Experts of a small language model: 14 layers.
Below are experts of layer 10 (counted from 0) of a mixture-of-experts language model. Rows are named router (the router's row for the expert), up (a neuron's input weights, with its number), down (a neuron's output weights, with its number) and show model dimensions 0-159. Each number is 128 + 24 x the weight over its row's rms, rounded and kept within 0 to 255. Numbers have three digits each.
Before each expert's rows: a language model's description of what the expert responds to; "comes after" lists some tokens at least twice as common just before its tokens as in all text. This comes from a sample of Wikipedia text that the model never trained on. Tokens count by the router's weight.

# expert 11
What it handles: Table cells and numbers
comes after: "\n", " |", "|", "|---|---|---|---|", " No", "%"
router:146128104137193165136153120092116102159149115064098156098117109102134096188096099124165121114119130118096094110179120149091099128128114115135174114113137153121146083114139137145163152135131109129136142132147155084132140143163149154101122132117128146105179166120116140133116091115138142140153134127165147124167173150126139102131131143152142129086125149106124160136156154134116125106128165093102179103135139140122118132152113097164116090100110131133097117137128083106180128131117142
up0:160142132149120147112167114159118131102135136122124134135125108124155176112153124155169147085142108175130118139122136139146111138123165119152159091126059096166107090128107098136139162123127143142130097170152158154136143127171141158139097115107122109167127125136138137156108138125134177172163110115165102108112125171116132095128091135171133131108116113103082066153126132128107160133130111111133071103160159130138155180108128108156149089099124148098108150124103138140108152123134137
down0:159072071123102160113143182110119124134128150125175149123131127152112142124095100099153161128111138124130125121184126111113133157116135100136123182158087173129112105108147135100118108104128114118119110104139126164133137131164157150109092117121137128123145104168131129132109115153117102131128142157164154095122197143175116144084155101125123141121144136117107135113147116134136065167128117187119101145110156124143120096127140105178127134099146122144170123126098106099175105110118134
up1:144119112147114128104134116130129134111129162157112164081118120141126147153139136113126163150143134127113116157129142055119102088126160070111145175118138076102130174133061129138115131192153121123115112117120170156096135149176131074148153127098112105110098110124136128153121123126130141127118118110138104137093143114151151121121129108148179138150143104120098136177102114153171153155137142133147143125131142105113156088169126146115119125132151118118104114198138103087152132105134121
down1:148161130104121141124087135125134130132133135125139131125166107122112139117093098125126127107150191128120126131108121136158149102129150140161091122080107143130116143139160138137123085075151108039114165116155113158142133105113100120117122195100139114123136114097149106109112129108140148143136136126122123127121162171107116162141152139110094155113133078121137132143152136091111138108096158128179103114145103154125142139114134105114112127129092140098082072117152126124162109071072104
up2:160092104111113118122094123118149100126159155111147105132140111138138165129111126115154157106103118097137092154122131109130136145124153143085161154048171150125145169146181150100118107095128094115102120155154144125088081119133083108112130109146131133140094140098118156156112096114116196166109119126163090141152149174128152114148104111130150094153124121112136111154128162092111171151114108121167098126087110112125104146123076126148153123131133131148109115129153146118135108120115109
down2:148096127102132116113131100140135117157095105145135172114166101102116145138122134126145130158093123100095142105124151114115132158185142156160167191148116078106097140146149132131136179153121130121201171104170117110115140142143158152159141150145114116144151127131131166177123127106120120105127121095106139129139077118159131139148148145108172126095130149097166111151114154119105116096143126089108143158111119106129148091160083152144129123089108118123127112120150141134136171099146163
up3:111104106097120113124138082126134150116116100143087109104119149111116107144109167113128111119145141114076095103125102129124116171164092100127126134132188116098108156120127118129152169140117109180142108151129130155148136148123157156148122139122091123103134107107116141151092122146092127142108150183149122072154123138144128106141157124090164128123142130153140163141133048141105103111096131121173104086108132101146138095079156129147127159114092079095112100146134139151150122121106117
down3:116149160128100147107099113134102109119123142129162131158123133139095183138156119124124118178116086115149146102115079113149120118117111131118155116151169099138142113140105150094097132111137167101104129157142104072124119145177148057155124129140137144143120129127107142086184124128163141092137129171141143099125094140170160136155113126105121115120109144173127115120076110125115131137155100155149177117121107111155133149105155161106169160102151120158139119086128126102099123169121144
up4:125151131115141124082099082146095112079090127193137151147156127133152108104101125099144132110059126137125189121170127128096119093128107120099099139146102133163125134129099126165137158073153150094158144130137182111141107172115131127120128108111102093103124151128113131135141128138123137102116096126096160124189086119089145128115116134139160136135149151088112101113107128137116126122111079113129089085114136086156157105117140116117147114151151112132140128130138136149138121140155168
down4:071143155174110124092094114128097111111156120113105122121158126098121133125143105139158101150113091147117144101117098144125158184125119119133117108143138124107134143185188150163172137106201128120120137100104135127145115113096137106134110129137131156155094126140118122141080122103156125133125114147113144163154151141123083112144093134141163164142109146143135143146133136127115151108140122175148152095116101177134121133176102113168121121128124132135100099102065129166166143162141117
up5:079157129155151155131108102158153130121156059153097126157144102151121135109153113143161085113075114130116162134139102077096087128141137092128096130092124143113132134127151128140143130132129161153134130134152124093139125110177093122146154135107148132116125137142161109147153122122132145098140099136121139149096156088108145148085141122112153123143141140174124117158138159117145120078098123137138155121142141154182156160111111134135163154076152149062110139136136133072119148152152119
down5:147132114136081098145117108113120109107161147093165128093100182127107137104122140119123139160148141104160110133121215133116162167120122100096148161098121098118099111122079112149137132065174126129141129129105137140105115111121109119140081133104130186159104134134127106098179088103071109142145123149108110099096131172111085145143145121127127108140107133118127158129132130139106119130101147092162147142138156110152114101121123091102171125134116113140133146126120159127111106132149095
up6:123208158114107118125127125157187138153096130123150110152125116112149108166137091139117095131149122094067134133130166098139135101153108125124131128149120170141157153176114133124121125079136127159119166145134145129122110124178095113106129124115122143116100108136152114143151080155121106100084142117099140146093155136145124109122119084119124099126151126071115148139094123135129119142124108107203098118146149110137148132147088087111115143110152192143114114120148147131168118124135140
down6:150124150120134134110146109132115121075170113180137107151187139167144158110135122184146170098123107086118132118112092092128166106122137123123163107103144089131141142121133117163107112138113135092150110135083098146140110126145159104175143107123114097096134092075138137119167129165088143114141147081163136114105105123079142128167136118122120180165149140136140135113136110147139130142131108152119143167110124161126149145163129144117166166109102133127120120108117121165138121181144145
up7:107144105149157129145128096136144122094118146118162092111148110124098122165158121118126127121062105072133140100118151079165162123149141101131151109111146126183125113138126141108104078153129153138080142098107157113125144160130140090145186145154084095133150108116130135103126142145132115112137132093130134173102132147123153152097130116102100095150123135117154124116147091132138121105133165086131139115121121110118113157127142103100153113124097060159133148163104080176105136115105129
down7:098119145130133142129147096097133107122115149137128169135092106142114115141090143115099143087079112104118136090070175107155089131166109120154150163165139157146093113136109119120125123122108127137151126144100108104097142126132112158158117121100118080117126165139150137147072138103116125116084148141108102129114145112118126112151126128106130108103143136114102153140100160097176117082139083122152130131122100131123102162131128117191118187078090108114160106131079103139117100134113110
up8:146114122119118060174160103148122139135153137170103083135098130110165155170148130118126118177128107151081134111124119119130152104097173098150163128126088115130111144126092138137141132129107132088135191134133117110142129160131128169121077114136125098049126149127097164134110136126099077135105117123089116126098097154147137095124134127144138125126110134093141111114096184106153106163121132153097110090136115128149116132084095122120143135127128114120155132091152117127104138128100139
down8:105143116123129137128121164130099119102153126163112160088090163122129100138140080113131164100179116113097131101124144182108130145144100122142082114109161139134125118126108145142168156143129129093085129127135105068151111103112118102101091129110153127160121121153115137123102094122164124113112148126127121120113141158114135148174129136123109134136125121125110114121104160076132092107130138104142195164121160134130135117134080114124089107146141081175147141108119145185181171119102106
up9:138113097124169125132146108087130126093136101135131104143142150153095120113118095169104161175094108107127115134132165158100158095152094124108156159123118142187128174164140137117106131133153125147152114126126153137133135102130103129142160152132114146166090087098148142131164146138125077105103117149149141130113137123119164143129145134111141154121150129133146114130178142146118141137163149130100147103150065116117147157155088058103151133115119115129183111112100055136138127130117138
down9:097155142136127100090109094151142154145147120161097124120131140133110112123116188114155088112142168142094169134091137151106131097167141146171081099150145076091138087102147136131140145128102128122149130124132122112139120124157156148131106117156165145116153148150151081090133095137118144156124133104113130125121136140120112145141068135126149121125081108126097136125124107116117148126102135121151073112098133104094126124141173137132146136153153147204125133076158134151134145162183123
up10:107118100137146129088163135176129121118151171143118143132151127137104163116169116136110108107110131105121119106131100098142121095152159110128157090136126154116110121078145108169102102114150125106076105135089146120151082158127101090100138162130167152119119133130110143108165127167152127140142104110101147122106165122086119129077132115098143140124105120119106130133132066141117119176133146082132121105048092107138129121130122174157131118104136127161112113160137156104122108120082114
down10:102120202062128160099075121139140105107149140142105153147094145092110127147097105133140092133086106109131149102153134117106104144080095113105117145145138114143141135105157135137123136099123123190118116090127080124151132106110114121135102107139130114196134117112154147121129094153110131076137145110118149150070134103124143113089130122105129149163135145119099143134137159108096132106158135137130141128142143157140121172109101133090125122192138138149116139170148118125133091118099134
up11:126109095153141123141130145159097122110072120145122127118121120108137147103122144099132114144176139094207146147179140152126137103162131111152153116097130125090157116094121132135142176077138156160107160116116155124148130174165162139140133081145124129130162058098141105106098131122106145122147157094096113109162105130132121138121109144121127110139143118130115126130142129114162105069123115118099153140114132104157129131130130129134139133136100141196088112076134125167147147105160135
down11:143152156163130128143111069104074117131181149106109152133152103098153146144140134114135127114100142126096106150174106166175108127161142105122135138106129157210149134110176144188149076128130121098119132109136148132158113154150117095126135137119122131124124138122114096121156122155106110124121108148130156120128130125095081100126083096145176114161118119155120152124117122135131092125101171135164081117107145120127083138151134132097124120136114081147114132172116137122141122096158125
up12:108140148143107152130159131142140133127103122116113114146146161113135156141147138109128127093110171172123132101156086099149107131121135124130136117102113070112111070147127154096115106102092166124138138130129116169132087150150166147103106143135172117150109157155128188114085146125127178162115129129126153097167120156149136126146089088146085152107095134137088145150094103118166137114144108099133126141121188138115126140142119130130089116125141113135071179152137151151147091112122115
down12:109116122104147151118108118165172112103129134112128162126117122146134144105120117142127162139161084155140114113109099125047166132131106127122161134112097146159150168134132138158123119138153085137117136126107145154110135109146154103130162079114103089153120183154130171120105136085125119170131143112115109113118139121119102142120118096118099125094134104162123077178112129080133135085150098127112153135144154138125137091128155109108157121089140147084153168094065127131120130154122140
up13:112133118126108156135129136121106086132146118138115105116131154117135155104091152125120111098173146172146122153136109122106080103142141145141111136104105095111155117143130131096167155113142155126159131108092117125108091143130159181142132123171165145117179101124087103164126151075085170163167155133155115104155155151118110095126123095172120121102134099150124112129173099123129174175116113112131144136137166120128135164141107134104109101154158155137107166083149133108140144117154158
down13:152101132116153124154143170131129162120125129133141116131140088156078120148167111123107129148133075093146120115147165138170153140127107134110152195157120164143155135087121107140108066131129076131126115141136152139162170073132164139112152125117123124133070120131135158096130133139161125114094112133135093170117127127115151149113157125131117088103116176127126101121107125128103150130172121116148147131142101115148131121144159107188151130154143140117146121171144177117155094112112092
up14:154123157146114081169171137125133142137173142124138108141156127109137107135096113143127138096078145097114150145106134164090113128126168082155126140112146149113122117118149114148142111116155135112105095141121073090108072151118132161120139169117134164139149109122097132116139112106130136076117082083165146127112140134162180109138136130074144075095131168128152133114117144148104130184148122154117097150122149126136120102126114071160117179129127119140145115138133162120144099137134144
down14:100108115122110159143079176156133099130115075103137130114160143136099123176134136135066110126151120111059132117129097117142107140122137146135151129127108154118139144122124115142119107117115126136129156170135122140122173133121144152125134103175095088135098083114105170150126119088112124133085142104138121102147151131124120159086136157115106137108136117133132120205130121123117135106114126132194073147153138097112149141123125147134159115064153129117126176108151130096145124108094111
up15:099135133084142145115129118106148145130155148080127131158117133142139138136136126144169139153153141140123122143169113105147134075140178162123090138138101124115113093129130103101112135152116114156115130154151151120109134091084140132134124154109096106129087139185126140111144127147105107104137144131182093091155065134099097174134133136117160179124134101138102108132157107111101163066155131139150187133088106120140128107145112166157155103131131156105103083109120130119139097117117117
down15:149146123090106098119115106104129109120128175159149134163114129130083110143122133086114136113157121113172131099080128140141148144136168131146104116126144112125138138176094112132167090114141099148113110140122116143095113110094115171109112124091114115096133140128082211090138151144151157122167132117110132131123118108178147110100162163137153116137111144096076122116122138133089163080126129122115124125099152146126141158124146147137061152156128133159095145120140101126130157177137143
up16:065102116137147129167142154085104126095175154154133107113126095169068113142149121118154171136117124152147150116150099121124136149132128116137029078119157132121145145098125157113161130127097133133123135140117133108133119147111102156123101102103115129156158149154128154132139139139114115095123145108124118139118151126122143128143099170144124098116142159121082090104156145083120166154091133092095154106153131105132144127115109156126086109123098114083143131132086149133091133104127143
down16:097146115122172098138095126168114130117107130104128144152114151138148138089141138117101163150110152092148148114104074122075133158122180145134129109128113125151117156145125086124094105126108111165131137103145134107123147099123074161122104158153134103143134124159135125119111138126153104139121144106136078145138152110143102133140099122146143145148127162106139130119113095193126108096173117148114070114125170163093078105152117097143146147144114119146165150130120098118105142054123110
up17:134152119173145139163127137176124112074137136140159118136133098151117135115149129099096140122140162122150113142204116148131124136128124140100123191124101102125106074114093111122102092138143067129107103116135168072129120111116147125143149124130111118121092139116134119139099150153127133111120130131113096102096174182102118127125141088084093098176110119124155143131149130130111089112084143138136133137115134113122142121131084126164064113130157114113129153116117099128139108138077144
down17:156179118122096116084146109100115136131130124134094106127113143118176116077167148145173166124141115119096148168110173138123115126133149143140125133116175167144113155159128165111121178106170173157153157092119123111121129125125094170149160118131135171109135137123125103130157128138180152120111167141128102150149135084150127128125115111150117109123114068094137149137129138131092141115150118142111136161149093125093134138102114106110155129114111143103128095125107124121075187163108116
up18:122108142141160145145126128076090173105146096129108128157147160153134137158173183078153109123162100154100129162121140116185151111105141114140100117135111131181133114081088098134164118114123137139130117184134145102094154133131136173125104113120152113120108151119149146142119114128111156157145129128110106177072115135123148115155127109075135149142114123117114135105110158144134104089128097149126118139148166110130123133094125115117137092136155130152140086127107095152112092137147072
down18:129110143124154112124084137107087120129112099160070164102111145137124103077135135086155100128122128111093143149135151139099136163105149155106121104080152127199141114096107125124066158158102111103126160140194144131134139146122158098120141102114137134127142150146134159116105079166111092127132121101109178175143137112161102135094139105124137131104128137162095091144137141117111091122145119164145152115124101120092157121135126145115123110086119147129148132152141137149149153110103116
up19:133162125126129164092109151115124107113183113148109105155101138129108154087134174162175101137116148151121125137129103126121121151112133142138082104119120166165138118157134096093108141164096137118140152118132130117140138150125135120148117106106105142117095104110114105110102138126143136142098137119155159130092120136162098093143150150132114141145090094104106123174116111063123173103103146070144120131137137162146060122109149117128104098109117109161178123144146103101097186118103156
down19:163103091120147152119098130177158126116072117118093121132134127109156129151103116153117147151113122124120151109118110157141161152124119146115117122125168162112108066120108132148135111132097057130115128163098111177148109121119186154123155150098126092134130138119149160101123130180169058127139141132138146132119133142128122124123142126149132104131145145126177164128078126158108130123148169136141113145150124128115107091123108115149177140176127127104123114116086177164157121113110151
up20:118104149139106087141160176143123120144100150099129145126174142095144123117145133089115121097173105092127085172138176144091123112128143141132118114114165126054126132099154115127130126144140123133148106083114123134114151064151152106150139132149133138121133138092083120105140138140119140139127128098115123119157143090146155122128173115130116112142110135156168126103117132142115130083125136122098162140098173152125163102169081137104123160171140076142137110095146144145163088123098109
down20:162156110121124117166131118147119124166100103125146087119129139151124117140141131104151137149147118137073175071148090145125153144135102137146099127118143092127118106144105150133099151145109083115125126122122154163119140159098105156138076132141153118096143137134185136154146126122160104122119162106161175129141104063141157156108112131103171146158135119086115142124122122166156112118113121128136104108110144129126137118128166153128107099158131106067088130176147133156128085107138078